config = dict(
    n_experts=20,
    d_expert=448,
    moe_layers=[3, 4, 5, 6, 7, 8, 9, 10],
    router_z_loss=0.001,
    lr_router=0.000469,
    norm_eps=1e-06,
    batch_tokens=[65536, 131072],
)
Below are experts of layer 8 (counted from 0) of a mixture-of-experts language model. Rows are named router (the router's row for the expert), down (a neuron's output weights, with its number) and show model dimensions 0-191. Each number is 128 + 32 x the weight over its row's rms, rounded and kept within 0 to 255. Numbers have three digits each.
After each expert's rows: a language model's description of what the expert responds to. This comes from a sample of Wikipedia text that the model never trained on.

# expert 11
router:112124169084131147162155152209115150132080152146148180082134157110106093103087109075126146111183171162059159139193152123157155093169114145135102137089120111153059144160120160057108091096146167121138161061113052135111095159178090157136180143138114173110099140103147142109090147135080144114140150130164142126171081149051128058112113137135172188163088134144131108059110134172213114105140123163133149171137100127116136127125093130160163100157083115087173133106138154145110157102124138158146167134128127168185117082141142103108102165101118101081073087097113160098133163068121122141
down0:119111099110168110151123145109155074164163153119086170089162116170131094132136134170149124125130134122036170136125163110101104094125125101082110100145141122100093153089046106088150134149192157155132114115149192121127102100095122177161117093182146157107153102105098186100160105136158156071110125105150121152092112066223165167137138155122181112140117147114129150141152092114101089100117114181192167093148153126156090172157073123111175202158186122163117138108112163162123074135129081144123096134129134168100127094109158161164164165125133133080153099085191053147134152122205145138
down1:157136169209131163154111097137156166158142086129138102153144141093129092132139198152139105072140106158110122149098169117168111152117120165133142156083119134070142120102130102049208122137172125089198180122109145142114084175115184134113186135154103108118090110125130108110133113079151176096204132160129128125175102113132085106070128042090172144145119109142083109128099119125124113153067135212120165118109140122169147160067141130123136125045140120131145163136094157148132093147102115127205153157094135170111143113135147088124078039105166137138147131138087167148128144101187095153
down2:110155129078127072129148180125061145108141103175106107121181109147140069124153130125100071096152119096130134140165134141140147150154095080150151127102107086158111124108090134086129114151183116186136072156107147099181101132071156115216110098129137121156129122109122126167078169173166099138142114124087167132166112142196143092151090035170092130177163149137128149125083154130144081176103075108180114101130075161152048156089083222080091110128120159139093149140102124159174123104121183107088159116153112114136118150122162133120088084129118165065103143117121140149065154149147116105
down3:161102127151167078166131115107166086108198114104118125164150094126106122106124080153137121115087150135098084125086117151056155146112103140125130122133079163103123109108121078146115107167159157104168103075177125165116121140134160178130130051154123141191200142157087189142089134182075116119106110115123129111195195067155128109099118154158155083190128142132138122162103153073110135141144127140130111097148118162215064109133110131102217113111141125118124137130098132143148112155114141096108166095115093104087181116113108145070130056188032106095147136133154116125137125055143165134
Function words, table pipes and league terms in sports career and season texts, such as the active roster, NFL, yards, touchdown.

# expert 9
router:092128167094134141127133121176146152158160145169123173093079120155128183085082103106157176102140190168086127142150144087106124165163085194139077117094145103148154151134099080137121116158128117109150128114110056158060141139095104151114150124157043096141104072109168183131147145131132159099091181090174119130150109142052125131158105181164123184168105184136078106104116070154135095101141158118132133151177165187108098104112150124140180126135153105063130163127145208123149156109144087148157181130115125136140179121144070122116121183182127147130111103137126133099148204068119135088
down0:094200145140157170119128189114140118133091165213134140110153151102117160111105169121125092095145154122156147131121050117106137130077152159144165100125181135100103103145134166150139097152130126127141107082185111115186049157111089073084122079090159114117154142101151179077099146124090105129191128183104124121063127102162117149114162126110047123083145205113155129126139158143150106107096144073113117136104096179123121078108119101066104150126155119158049139070150088117110156120126143186158155149152134133088128166147113073113136093140163129207154148164175154157116079144131071114
down1:103111125142159090135078105077132134181145147150140118148133159097074133191109150150122127164134100155148135146142132127098116116182059091141159160123098142157095125192139151158089107189147181095113125089155167159143057148090148177114112117072064134176123123164121142109131104124126132138164148122128068120126156150110105077103132098121155115178107131182148129139035098135099130141117100161151103162098160119195152150162092087179177090113100079137089136148149133062127083113196098059139141137083099129105123144062080072105154175082104133147091073141069164133155096084118166112
down2:117168131047149137077171147143149102104137126089153185084155104114175121077152074106129109175099087116119090116121134177151072155145083109140182149188083132189128097125158140105081136103207153140110150157163140134163154131164108100167101108127139109137126171122134125166128133155169126137151143106136145047085160087149168110121138171148125095125098119158128094155100144109109192124124143057211180069107062127171148100197120108112161093100196085166142188123145135100082103131121151102162110111128081195156094133110081131123129065137118132128092107133128193134127150102153114131
down3:108116111096133102072136091176071132140135097103091140113070167106098130125185146129125075092154099149094124115138122122079169097075123162143127096080128160148143148202107198135111182154143173154089112094130191112113167130138131168120114150146152147100096201123137090141171084157169148129121146143155119103119059133145093155135121129110172179094178111188138131147138099133111116098074110118172102151113138137126130121148143061177158147164089173129168105146137032044123184090101094159148073139153128088137149059131127145127132088092158137062164136127103103063132125097071121149
Inner pieces of place names and plural geographic nouns, such as Scurry, Anglesey, North Sea, waters, walls, slopes.

# expert 19
router:078145176109091147154179159179120159140103126174113175096102174120108085111133107137161188092143149172109156091105154158156102103182140125140082159112077136101142155181116105120117166136183163102102150113159101159092131109131126172121141100143085182137135088130177154069097090153106186052169163132171132055106090192101147098131101177098152121177105160083107077114086106146124141150102113152117097156163127146150073100082104104170148143175162115103109156118153194165144150094132096164141152094102079113135108081141089051139157125127110102103131083107156121058146130126106199106
down0:123162118132111048144153144135148144075106082130143129136094084131089179095146147134185072087170121145065147220123129138089132131155083118105122106083094111138122114160129098177100036095165131133175121075162138129154158078146136122120139136199144109147134194168126078073090125107159101127163127109143108082114132088204109107055089082075118120134135072175090130156123084103111131141167118173148192165167120111153121127132107130152179112105143166167081135137165120103149153201084171175149106137163093148117169133155098126108074129143165102140132096133158121106160095100136143099
down1:103157089155070135139090118174148142116049148128171168157157110135157170183127157107141104097152143095145098071154112171063132080099145181127113125156150101137127154030185110146051156119105111129138130129143131188130103173166141128100123177145146157119134164174138148086116164163143181168153168173132179081084085112141096111121122147148115132080161058106172136091115188130156093120171095118098131161132121161142193084157139115137122135110124112188057092087104154075063135120121084112104185170130155153163154117183164148195121171114127146123083149134124121116148104126139124119
down2:161091157110112102190097116090111113150151071106108140144115067167102115107101097139137148151102116085143146122148161143152143128156096076172098117052209118111107144165136110149148107145163117121107112104125165088152096058162141124153089097076106119149104115087147136159080136155135130117127045109000194157046116139131083140127142095101152100142158141106136120139119138093170089078177124138102085103167156145107131149141164099162095089116169150111097105116156075097174146109100122115187120162183139186125149130144156098049120149125125136151109173120148115177122118106156157158
down3:107155148180068160157087067109108123073113153159138146128138122096121117114120104088151165130103190106094105148129178181129101159098071165082107133165067149131118109173117171128118168099137079116122174107160114184121154138140117148161152151145115118163101113100115122093083152114096107146166208116255138151181109177198161112130106104074181079159147153116062129064141162099175189159134103148126155101137166101158125179086127102146220113126139118122141093097130136155135106115129167130087089150120118130117143121170138114134154119183116168160183154147110121093139147148154099106
Periods, commas and conjunctions starting new clauses in narrative prose, such as that, which, when, However, because.

# expert 16
router:070124136127115139135135125178092103151106084129115139075104195103097131138105092173110164123158135154086125138092199155116115092160142131165075100115095147142104132129121073128134120104110150126129166125181112147113076116084133163130172123139117172133141125156171208148107080163071110133131127108159144049190117131100184099117088101115146188162108153091115114105120125175127077104115104152073106164176184179087109068056088059145166158151110062108137158110158132138131122109085108148099163082125064167162145099147140077070149132141142118101111099082168115113129203108081143131
down0:186104109158127104135097080120105150171129131159144063118100157082130186122144122093117140135164129146093178080140051075111169152138141119097139149169153109130132136109108113081124107121160117137140083113128150077123106164133126109137106209141146079137135137138168109107168132141137200052114193133128134169116181103143188168123146119122135148130152156135138103116097163120107189134151072062141103116133137094102076136171164118136211095150155176118147123132105149183151079073097144133133142079206141155105109113069082088137112097175135094043153159109102087157132167079071137160
down1:105135111161077088099164119108159133141126140130152114110120104095209114105108145147191148146118085116160096112175094192110171133143151079113113174121137101120090094123149172103140120086087105151108139146167125116155176136141117144152190112151205161169138130104163080112099150170135161166171150077150124122123079170081184091113225140108099140091078158119097106165143079115147128125108120141148162155124135130150067086143147058174155101155082100168093120144126138152076144132161118073099152170110086103125111117105147135159185149129094106156094133094206091148173087096186203110
down2:112130128118087174168184160058183104114075024102138139121162155159157141181133084096109079157117119133083120117132096126132156115174160119124123126133135135123125114101091100158089149073139188151076116079120097148113078119120111176149078145075091114144132180107141118200167106145158108113116152089142106082171168120175108089131169094160167167099177130105110171145158094131111086123133056087046109108130063160108153081093145114141118156155056103149100169154141168086132150138135128151114145157159090108137116170105150146095100065132144118180149091146152137162084162144147169107
down3:075084170144068128114173154151133103130078136072110090164079106109148115099109127105123129135138113149169112133060173119097143125106110163171109151102142147112133109136136108135177094096164090148145113082118168120148152127153079162127145084118124095113098119123111156203179169091097148147154116114091082134115123109064112098150093102147123107088075055124120144193122106107185119097164143178187166085152070138162160108135161136101152143109154102156195205124100159126163158171109092134110136154159174025167202078136087072120146127072119152136077114113138110103146140114142167148
Verbs and their particles in narrative prose, often after to, was or he, such as moved, took, come, grew up.

# expert 5
router:081128155123151141140143108186124123123145145134107167123125138093124178087097103142134129058158211163075168103160201182154120085131084118166119134108152074087091109152067128122128154138191138114115167138178093158116114167129108168123140054118138135116148116103207146104115122150093128103191173090159133118127103135150100061135108148150103181164146123124164104127137118128143105099099156171106145160143144177104119108113086102140178080164125118070125143074085105106182161095080093188143165074088132130177124044142093137132173136154129121114149080060129159100146184082148144138
down0:129069182151114192112111140115124140118183134120100107143109176201147132147130124151163119084162107154133094073078139113090127155114141127076106148154143134134127050156153137134153064128124146129096082096106146113062147111181116171115159140113084132172150174083156107144109123141150127144134104084017092130128158142173138122038148091121151069131109145165076092141115119160125158098058118137062187129114183154085151170146182111067091112118078083112121067129135176124108134062136129114123107148124119093099057083164114104086148162112129135137099161144162156152131122131156130118
down1:154054140150134101080118111145197097105117143150132175167129137178159105113119072127116136141100166137140082206141165146159126114149152132139101103143104140125200086096146150165131127103157133143164165130106071140133205141125108100171126107093078108155153075180149143122114131045109155181095103104103154067135176113081092155096082119146104148141077118134103118142140080142148075154165089135159140144128128145116127103159106147130147177146163162120104162087137128098148165144183093136131112102123076099157083223119118126092138115068158151133052113134099060155143094160148222127
down2:093120092131120110072175110149099141137161142121186106130122119176118094117155180074160119119060160073136057163186166139107157062137123172109119099133087117088112133154138128123121145067116124134145106159092171091084128101153132142099164166099104123110070157125082146183164131093132152148114112052113108103146186108165157105154045144093109164146131168108047160102131147102134074160136118073102138133116136127124139143159138156096116165141139188038199091097166130110157129099107151135145106094085103189180128094082098163108163166132168123088126138071123154131137130107168109170
down3:103120202139134158113103111089122170123141193200090149142086080173104120113147152116139105138106159086077086091145149050111102072163118104162118113158131192104155145062121131106129100156119151125108116129152183110137165126144175142100150147163143163137094093161058121178116128150123180043127079154146107087076146111085119106164169125120152121141087140120071116113178086081092146111151076140123154146142147095133139078157098157164110097106143144114142177101108157127123113166143081079170073116131058157117105073187088113099100129111140096136037082131145112129137120099080140111
Word pieces inside Eastern European and other foreign personal names, such as -ov-, -ić, š, č in Đorđević or Lukáš.

# expert 1
router:125092128077061135124150123133077160131148090112118133150081117113099159106079109134163190122169151147138131098116215170150147153130092137133144096107118114101092178110137142081121096118144118117130161118145114187061129142148143176178170094163087161168150066089165131128102131114110170095178176097227146133116124204064120117135115118139107164146066131143107115112085069143216088100106134133112134119139138147135113108152118081158174097205107129138148173097131167182204109088134089149157144129132090149122124137165123115131159191184158140107092094119142142124173159142077139095
down0:136113061150168085120187098181106108105097129110141055145133117163124134098155151142115158120169128090096101175175140089070136079160122105116192053119168081106121166129117132181147084105112159050132116112122140156145130131122151096151084149167045148137084163162112163186147051128116132108133148098109144135034151060147182126101110130134108133128134135141142170147096167157097146135100115135173088112151157159110140130132109152106075174116162155116165163114088091170083114120136124142111155110134079118090146130067187103073130150060107133149172164143152084166146187115124129159
down1:118107131119127167139135116125089099104187159105138096123111156137167127188151186151063140118173106090132114079086106132120073102121113136173115144155106140140162129135118095150123155085077090129150123166079137090169094103114123154145110120142090136137106099123135212124097153077070094166105129085114098142143152141146148104148142182103155192199109152131079154155140157098146168109056083173132187108112102129138084209141077092095115174137144146062144155101161104124163119144078173082133185108068105126133111142122145207125127083178113098106143166127130190102109178124074073109
down2:237106089070123114150079138123120137138072178151089170125089120088125113078143146149138118146154135115137179092179098174162118089151120126152151152143124078196122130124158055161113106100094158121096122105148129135088133136190181104072055138108162145156136119096161165135165139130168167132147155150131105134199151107108114048128125130092131104103149152143113186057128153145122125151145128131145187154098117118130083195122106184126092072116143125127084161084152143104129127072133169058095105138158137136183214141111099131099092126117117143176143110109116129109123086096113099192
down3:081194190078113147154157121140131115124137104172130106152137145104153161184114126104093116167144163131114126086075161108082124167079127153110155173114076135132118106112162068126160106208099096164112157086106146119121089123145130157160126149140130091162165078137127099199107129105161077116121138171146114135159161111160115167039097111141144153133153110119131154075106101106161150112156106061171089118186112100090145162080118137187159132145134120108161157169086136207136093144145136104082125143093140111129162180194089072160109093163092135161221122162128155125178111118116168182
Digits, decimal points and unit symbols in statistics, coordinates and measurements, such as °N, ft, sq mi, /km.

# expert 10
router:115142201065137128140087086193084148126134113169135177099103128069120128092095118111148116116147166143145156064122143203098100120151078092201150076103149103115088083146076087074135122145185114152143117108134074143099107083104100145179188088140095201120128071173169149109099148166120161122161149100146111135146117125117118072173132122094158115199119132116065126082125118127138094109155177153159124154161123183152128126122093101160157141164138083088136195098152108124133161095099080147114157134141152120162162134160118059135154178157135140101056106090130138117144123110087146073
down0:091091149137132113133159148130077150142127199057129122142085173109148124079105152181213133137166118079148157080161123155104079125113112156102133111148134115118118131145156142153130111153151154122151075108157135104133148125130104128156183152146099119131152044137114077092180139121138158102146124137175123098122100125137154136161123156160129154127105097143079096038110120119163156161162148139160117165157068155087150134184142100134255112068102136130114099113127170107092135171134178116113064164063136146092107073102118134182193130126112099114082127136130195098130147129139149133
down1:145188115085165141127104130131182141146082093132165084139136120146104126144143166128111100144113167138142177135126108126111102147104107132116080125187140136193113078181044164166127126147181145156163120146178182147090126129147180082136121112122135150129153105146117187115119157150190139082097085104078173081164137096094144171118137108193132131105078109156099171088111103145160114104100104056097135030117111105149213155126141142128069119154141104133133138088138136109128111084156133152141103126092196135119173147130090120118082057087146151105142055116112074159134069145098091080
down2:071134161077107167103069123126124125169128102121097088158144162113143161198088092159183111106135084130136054151145100173092130146137098165123149082165114185154127158152095157176190116124127148087178133124130160148155164180124171120153147137111126091102092096151104183105094131114128057136128130113140123161124118135083206100133141148125172106117122111194058127111109202136121146164121110123134144092124093110205116117126112138103132114156116114151098121162134124079168118117143157079106168054087173078142144168187098120142101120150150200161133182162124109089166153149109216104
down3:133109019159122131122123172093161130142109200099126143144128064174155110112126149155104118179147184143147150170088107103148126115069105159168075162138133149115120173155160096091089169105154106147105140150123163127166226122074111095124094111145118083116162094172129063156173125102098159132176169126175175131141148137064160134095116115157120111118124143158145147143182141077150178093097179120103115132100136161110148154135158136127203138112194081080108106115149115132123145179156126130136164170107131070180121159131143160140169124140115113048142113083117088109146156127054124075
Inner pieces of longer scientific or learned words, often after l or ph, such as liquefaction, longevity, lactate, linear.

# expert 7
router:093130157117112197136165126112133136132087142148143139103123217162106160150085093193172141095165149185142129066151141134106118118155077112127113162133106132109134160137085084138115081196146122113098132079176109181093096140113155141139143120127113162163138104160145155129108098173116128091171188103192176130179117168101120065171107194112144152172102218123117095134074118142153102106122140157165152137143110157071106127096092052176167129161131109142080115086199200140129140112128125175101183070087091105121111111140109115111168156153135096106101113089142151098168160141146099113
down0:194122184170151079114092079171099152069116124119142114077053139150134073110116073142147159115155099163094125121164145134070193111129164163089041106153200099138101159123118122150111119059111137162123185148122112163145105130163109144070026135181105139109112119116142102064147145084123104119160099142091080105150121151172109060138083124075129068152163152116120128108100159147111164128095157174140138166111099144147143143128163156121122166108091114134099184110172124130061113128110091115138155111101093154128194095116158082119132069172110124159153144116131089133145113159113155109
down1:068112182194161130132125125083154208106125129125150117138125103173162140122087130144125120107149117074116116171117099141095158064100133132171086094126103085042119102123101151105074138118037114173129104139139193120094156132113094169144154114137137110142174160145131065043108104160100117094153179078193121052164130147138132178097142138164100136140145121148173130082150107114109151119103130087137125146046084127158099093116109127138143143101102069121166111091115142121071154081130130125099151153100146154147167114161099114161041090119131153110173154181126142111095072084156124116
down2:128169084087103162126169149116166182104079204121073184112165136149143111161059121109130109076055178160145134127180107081166101148136170129129114123142162096154175135115142131139118139115092132126121108088096089170089182140136098137081131147149166160118128107103122071121160131169113144148067146097166124095129158147142131149087110152121147160094123158122091124103104103090099139087079083222130150112105152203071103122158106072116173100142137072223130136160080088122125097145126077108118140062138148091118127144065141109124166112108171150116174147179128100084174129112144104137
down3:089185147175100114108082146099084128098175126153162071079164148115115122195140156158094078148122101149154138098180132155121107129128068133125080077094181116100119176143113133123123138079134140093119117132212090141100186117101164106129145140103095173138084118171122120120155073114143090148058172090127079076129096124146171084182101109125119162136121113142093107164118131148172077174148092071105126188111094105086118201095117103139103154123153075093150131157128178147113121050137124126158148160130131162138123171081088130132114175131113141092132144148136188124104171215131158076
Verbs and subject pronouns opening descriptive sentences in species and biography stubs, such as is, was, has been, It, He.

# expert 4
router:113154191108136166110141141161110154179119113176139150112134112095138097090127062108129148156143117126102165106167190170130088138141124135181147112067105115115129152141124127062070111142173118122194141112178121117109165133118095101104168132182092144140152105110163138083130154102077115094128156091190130112183064176135112104135077122173094157144121140124097072119109102172135138075175166147064079172124100156136068100117096118137162097156099113110183188048170138179166132094144158148094191119141084124142115132201117138131195130133120123099127075063143123097159111127066139106
down0:132110152097155124116108080160122125166132174160159155163093116108179128179134145104100140110144102103119121078097081099113110133098148121091161112135144113103181132146083109155101091157093066088136108172174134084144112089140139085134157078131130149127132136089132193123125179099121159188168155130080165126087152168167196134087109119102192144123089149164207169134197143121161127123136131131132043159066061146106160126132129102154024162110100153115168096086164154085160083133117188111171142063118090146131125088130146144119054125170114108125162158180141138146139145087138136137
down1:146146097103139127135123115134157117135091112049109155161129085124084112117083118146097153125123145140146168130109093134042059115100106114190133132125203160190197119091159091088097144112152129127117089126102116171155180219176113188180152114134129161143137097133123107094134101137072105118082128107120069172135132158151145101098145103152161114106178063135115075118172138134133168127183142164190131068114096163156195151128127091138174096099118145195117133157200118158130135061105189112134175123108174143112165130134168144127110128127135125123156151196146120109155180094124155126
down2:118101131162115083132163093105189096134153107147112117099154116138092118108137127106140107166144100121108135193181148081113140082141150140133156145122113091140140094147133095123173176152164100175177135137216083096098065147110105123162154171102102143205156093110145215148175140082181154112136173163184111106151043103089123138153126099129141120123114108110137183087138144092126094130182125133133126109190093122086057187152112095130207121141136131120153123095133191047117136128112122095068102211152081147136172148111094101108111104111087141082126153130167101104110112121111154127
down3:176077163104132161129106146120184113131120166071115097173122122117129147175128132173079162135095123122168077136108174173125073111139117199122104096080109160179102171108124121151090131106156065166112107139121202142128122139119091106099117032107083136115101052120142136092174135174129151129108104115079111122123171145130155148134140115151124082123082071116071125195116145151102173111085105109188127105076102099108128162169124107180026093147101183106143170114106115164149157123140146101092130098112155187149138117153125086086137138128083056099137170179116166140162112133111141145
Capital letters and abbreviation pieces in tables and codes, such as country codes (EGY, UZB), party tags (FG) and model numbers.

# expert 12
router:155143097121138118143125122126089114083124099173154170125095154094102135138093097150200151067218159118088122052133159154079119156124097129146145142067095119117141097153126124153109087121165143153187166094160113176096165166119126124165214125117103138119135129110163191095111108116145162072120205082180214120118113158091115096165133117132192154138148155129123091085125075131176096052162131159095105150167193138101069100119158128126202062116145112130112123172147155151157111118088113181161181108165114139118126111151104101142133109116146108071129117125108142094136113142114134080
down0:142113093127120149178194121185067126105144146118122108108125098099139098164100127129114175221167169186123099133108108059199116111183069149129131077119117063147119170100188107179166141074107161161143125117113087126077149136113120143093078162172089138116160205157140202110131146101158122105145086098126121042130085138139171089149103123160108077175099144118150137109121113109119070150144059090143150088152117141093166174155101110167081116159107099148154102155162139113138144120143061100172155208099114125127146111141155111126135141145080128133139133097122156139101085134107128160
down1:080122187100139106130108184159087058125127139088173111133074152131069148146105088175115155100194111168129134139086159115134188163130118157100136100207070123112065127091158097153144104115141114126096140146077152175144173110081077151135144167124080124100153103155140185166130138125181109162169117090149130130111093101123182125204125111141174119152094118139114092140127113149157171097135127213136103123175162156088105171142185133149160127156198165131078153120127094185134139130105065109149116094122059077133178145106166155108113135136142092155143116177170101090118160137175131120
down2:099141084141146131126086112209119116111138158117149110076131090101141116145147074165128092197053071120115183146131142118099127093100126168147157141226134122152102123128162104107130126137107190142121132088105175081144076146152154090130157086178109114178138149099145165116113163131141135146195096161112139081082065144146103158141155182113130158169150115149113100160098183133202151173133125138144137087122136106151153059118127081064130126189129123146172135155177088103082107169113179115172153084154167130148057102166107123132140140108098193106146059123121131090103134169104144117
down3:144098128127088130110125157137103097119131139125181131137176084084091142157140113133111133159151123168097136166083134107126060131190103099143099119159165083147129138082099090103148104179161094070146116140170107036136167147194180111158132147178131169123126134099172156182148107112141097095106132136153121119111083162165152150115095125117140158119075110172151143117129174152136105093052142195099119089147117121166100166142175103123202123090079075095112139097157252157145111130097093165127121097131197109091152124102193137147119122088112132103087091099115062119122172143120145088
Spaces, dashes, newlines and years in infobox lines and tables, such as the dash before Budget:, coordinates, taxonomy fields.

# expert 2
router:137154163121105180152180161150121149127120095152139153114126156127129148129080122054134121117167142174089145085146135129100162124132137127154113114050097096126053135155123126124149077166152139093137144125151097154118082107150148147182160167152106132129123086141144200059118158189113176121106157080153153093174102186094110113125126152053113118174111151132136092117151117169205102108130106140079090177124174108173079133093112077113154107162097101105143145074164121163155154115139125144130182088126135166139132047106089125123138169119142118054066100135180187068153192111103169104
down0:117056141100137134091078108113138044155099097115155166140073138101091064157094087140176188095128101142107147108111146098101073091134137127100169115114166130137083169127183135131102152167164197144093095129113119136097168144161143162148105154106134154156152148103183159133118150164123209102178139132177085126129140146167183158114131142152131094129122182069103138102108151116098101125128127155135056187129098098122114106155147098106172087170137108133129102107128150113113203118179201119126097132083144105160163161133154158137058143130115156115163134118098064075198105186096161163
down1:092119123121115157137110120120138160145155112177190080099123105104172118121092117157098107174151183060131130148161113123179105095119134103132134135154131129139114146057135107109139122152135113137081115095088150154082085153103124187121151075058136155058106116093096114102073123138099160168212157176222146160128148098129174060107090099158093145099131131109079132105110093093137137134145122160140104141102128154161136171064097134158147082187098125111177138177147140120127108151123138126172158131121133127090096221119121099136142120109175092194181112142087192175154071182162132109
down2:125140125150048100129134147131073150111156112076125115082147156118085106099101106159076107167159137090143080163093173118117081168143131196123130088140151146108102116108136123118103107075131164164109129156144140177137129145140112092110123107090082134131130134087165188099081174130135165124084117120255173107096131193114186151091087138150126110127132119112136098166129175140157110097074147102163148062117103125132109105157170153144232140162154081107149106138118160080129146067148190084122164089087143139122109140137126103100085135158130119155081066131123075137138156164100147142
down3:103109062110087131115080164181178122074132122129101120193103097083169124150192171114154131165080092140083164077143121064041173150150118173178155108176153128107144175121142136139114164105130115131106149079124079127118099204137199108141093140145132156120074201118068122155104151163139155117150107080132081096081111136075148092155117120141147178079148098116139110065132106177146132137163140133136119064095163068100109107126145139126105103138100089157128160168175122119113173105148163121122190118128132164124111144138040126141071105117162130162087099149137145165133120149149153129
Function words and nouns in album, film and TV release prose, such as its first week, the album, released in 2005.

# expert 13
router:112105182060110129153163147169154154190095164156144174099116131109107142116102081086162181078150158119084154119127195126129142141114093108136114091068121065126114115161127110081124098161173138089158175125142120136113106167085149147098146110124132143082189104118154195099097132189130130088139158096179119103136083176098101111141077127096169131171076126124137065104132088145176131127131120157110066149135131184109119108113126137173168125150084108046114133099114129163156220086129139114085140143096090147148118158122147099087165194128115124107050113121158160127165138067115143064
down0:159101119115125150154080172097105117114113097130095088111096134146134157143139142132146133109158170073130150136128127142107135126095087122140118149121127135146129145152127157114124106150107093162145157154086102132105120110102144110121124111096161125145127098112143101093143096140166119132117155128000103138138107177103112112091136091080078123118095138114134119143101123124128134136114134137149165150112154124119121121146147152149000126123098113111166127101099155141139115101131163111111121121125167119163151158132108135125141108081163132123134132134116131128098144165146149099
down1:160127099083144078071075132105149173103093080130093118141108119108139131144137100137083129106089192134093116149154089161112037095088133103083183114203133107084052127122131087135151130139097165143103169111119104133129142143077115115170133123155082133194172088063126060074130165132159108102098138188181169138143095195137176131140141078122133065139108165123112143078156104137140121160149119117113099073081132095139089158101140206117180155112091174125086133130147105144161125157129184158187121144153101148131142110133092130138178116082134099129139109092149103129138134202106165106
down2:130164110133086137149155181186124120090135074137086151129109135128105097126153103098153139113117131127155158180158083134147179099160094150123196071113082139121098129136092106128124122140055106128130128130105128049145142108105051145132119082117146195149159120140139148139171097152100139167141075133231144102163165205125111078136124187149150156121153135166136126128072081096159133136083136132144115142097110102146152071115151118161243142149169143211140165156152113135193088125104123137154146137132127177133095119107087120109145078144142073199106147094169169145124136128159090151
down3:108152153203173119137155099170150140124107110084172117148127102136127062148110094147062133121146104148118126103111089058112131179095108123124108144148040135078054169126097147086116136158167125150217109156157144115147117109102075134150150141129118129101196125133106161135092114142152123130062165099101161072129144081180164126098137098105095103152205091126122154080110118098138092107104177193110143101137133168143159116097138083140063054115109123116074167135099132135166102156131078125102086221109118103181090160158158128158116149168127116157160096116151157098118135129115163169
The article a/an, semicolons in motorsport result lists, and table header words, such as Pts, Apps, Height, Votes.

# expert 3
router:075113143087141152151185122172145126142143118157151139085098171174139104102095078129137149102150168152124149114151216148101129115159095112163136096092097072123094153135073124110132049130157102110128196064144111143129145153136107147101121112137060143105135117121184187086081117166099137056166138097180168110154080152150122099145083113134166137130154138128141131092124067164119130102136097182091074176139102145152090111123113094152166100127100084089159123098142166182178113095120161150173167123115112163115131111145080070111174157165115132120125107127173117084199198047120165136
down0:076124110164181128173038195110118116103147077124119040129149136155087044148162072102128147156138153070093173097124119159175171158128111169145167130172146098101097108099111097139127153140135111117152150097165111167078118149133129158097107134079110159151162179140153130121100129147084126144106171145118143138110130174180109123089142150189061132109123158148055091121068107157100134036094102133095184140144111097152103156166123123092068131144152151149148085132177128085154134141171120176148129107100110151110121151155117170159130134187190056121088115132136125110136088114094092129
down1:220094098124096155151109099163150156090110102124095207105142134189204180108123126065083138164108155153126088088114136203139190118110083157083152144124135149148162108145124140130185153124133130159123119130134081125087101139095102116166118089147174160148101173110189105137041119101131147090124118133131139107149126083119049058101118136180155105073184101117140064161129138158151111063082102086144149116136131130123149148147140189081125077120103165120119134164127141193154130137123086078154148101167128137144152078110160106111076099145143134188129112151137127143150110102129094187
down2:135141190122086145170113123147096141143169113132097067143172070063066095116106116136149078125155120124119138139102117100047155139172121096110158145114105106072140114175160163089185118128131150148080135146100172131114172156206145112126116108089128120114112054131120173178125119152125137150142167078136174132170093239104148130143083190143158147083104150095107167140121122100162106111157055089112119135120095137102140153126210131117186160129124184169081198099146099124147118119134120122103115145113093167155145087108108176095156152122104159138135126104171184133103088105126060116
down3:105087077159160132131146064114066106163197076133136114108102109145096136136136119100145128132145141106090124074115072119102135173122103114150136095106176100148112089114201144151116129087132113123160112147163178090079128111133154119126124193111142140125120060075121115105135166157058136077222122093178207150091067111134118189089164052070122153110114134175165056114140118094149146074180128097165166103156134126116073129121145140145133158102159125155169140116128085111198148147141088113138133126188115136162163164140087110166122123157175149135110090157122129165074143141129109157
First names, titles and name-initial letters in lists and tables of people, such as W. in John W., Kevin, Mc, Sir.

# expert 14
router:132137149107087170167105123141111148141077116201154140086125152130054183091098093129147177095134149132125081103143136139098101085113127172138114117124142086107131118154112106112094113118183144134166150084137113168126136095151106168102181114168104112140135113154159146040146135159074108131115255157192118086163104169149131146147110182097091130100147192133076096126132060129125102096127125162119120178179117153128082109121080097213175140139130108143102127155167142141130173095119140175157170128136101175130159119154110068126166169128178157133093073124148161119146137074137155076
down0:076106192160129085161168133090096115151133165156149174106149160097154145095134194157126162106112101124117139131044112130094158144238130161157122105136142186116142162186139118119176147158083142058109144149147032112152122145143148156105093087096110164092170153129100137151098067120115162097157127126155139105143117109119080114192092121095142128132115120129159146088148169087108121130118126117082076148144066173147165172089082121129194088142140121111128067168154169132145068109161151160125150145151076081117110145162120194170125168110137157147121082145119182159121117102144170161
down1:096130087133125093177099114122142124125131114136120134149122109091145142099144141092072160195153168110148102088082139134129063123108079130165128136092091121139178087141136122132078216108102077163086103082156097106123133127142090109140144156147137143130114113158125103164098144185167106103084063147108134112086133119060046026092098188167051114148158113154155093135077149157117129141110193154082148175099173104124114107092145104072127111133113116168083150131177188119124119088135159115167078115129090076099113129127158137173168118106074134137124152114146060135204117106124137137
down2:138148157164126096149125115101133129132079141105126148112162081110157103081098114084103090060133104080154142109136158100156168152154125145086111079097159068168173108117125089115034111110122105115159129166148091107139141147195103120099168120175149126141098071168161089145100091156130130145176181178175106179225162100111081187162122098112091159115115182106135143141155143164107053121164105098143131065094093173077102166195106103151164151111106127150108083120130106101119179111120117142165094123143152170142166168138120179170109095165124103119154080152163093138115141184115119102
down3:063193172162135084139123138076129161061084084090126158211144154115176102153105131168126170112089147090142114151130147147116113098115109111167125124106062139122094142117134153083107097204085167085129119151145138127141118055084099078102115105142123135124147127115141104069098179153119148154142119102103075110129152143040188124138146136086126167146100186140112086090173079116088184146168060145123151175158110088129152127108171150153126066170075122159138170156121088066109116109155147127138140136095134153148160133160164148097139103125088149141197129134165125071118113166168136083
Pipe characters, line-start dashes and newlines that open table rows or infobox fields, such as - Active:, | Preceded by.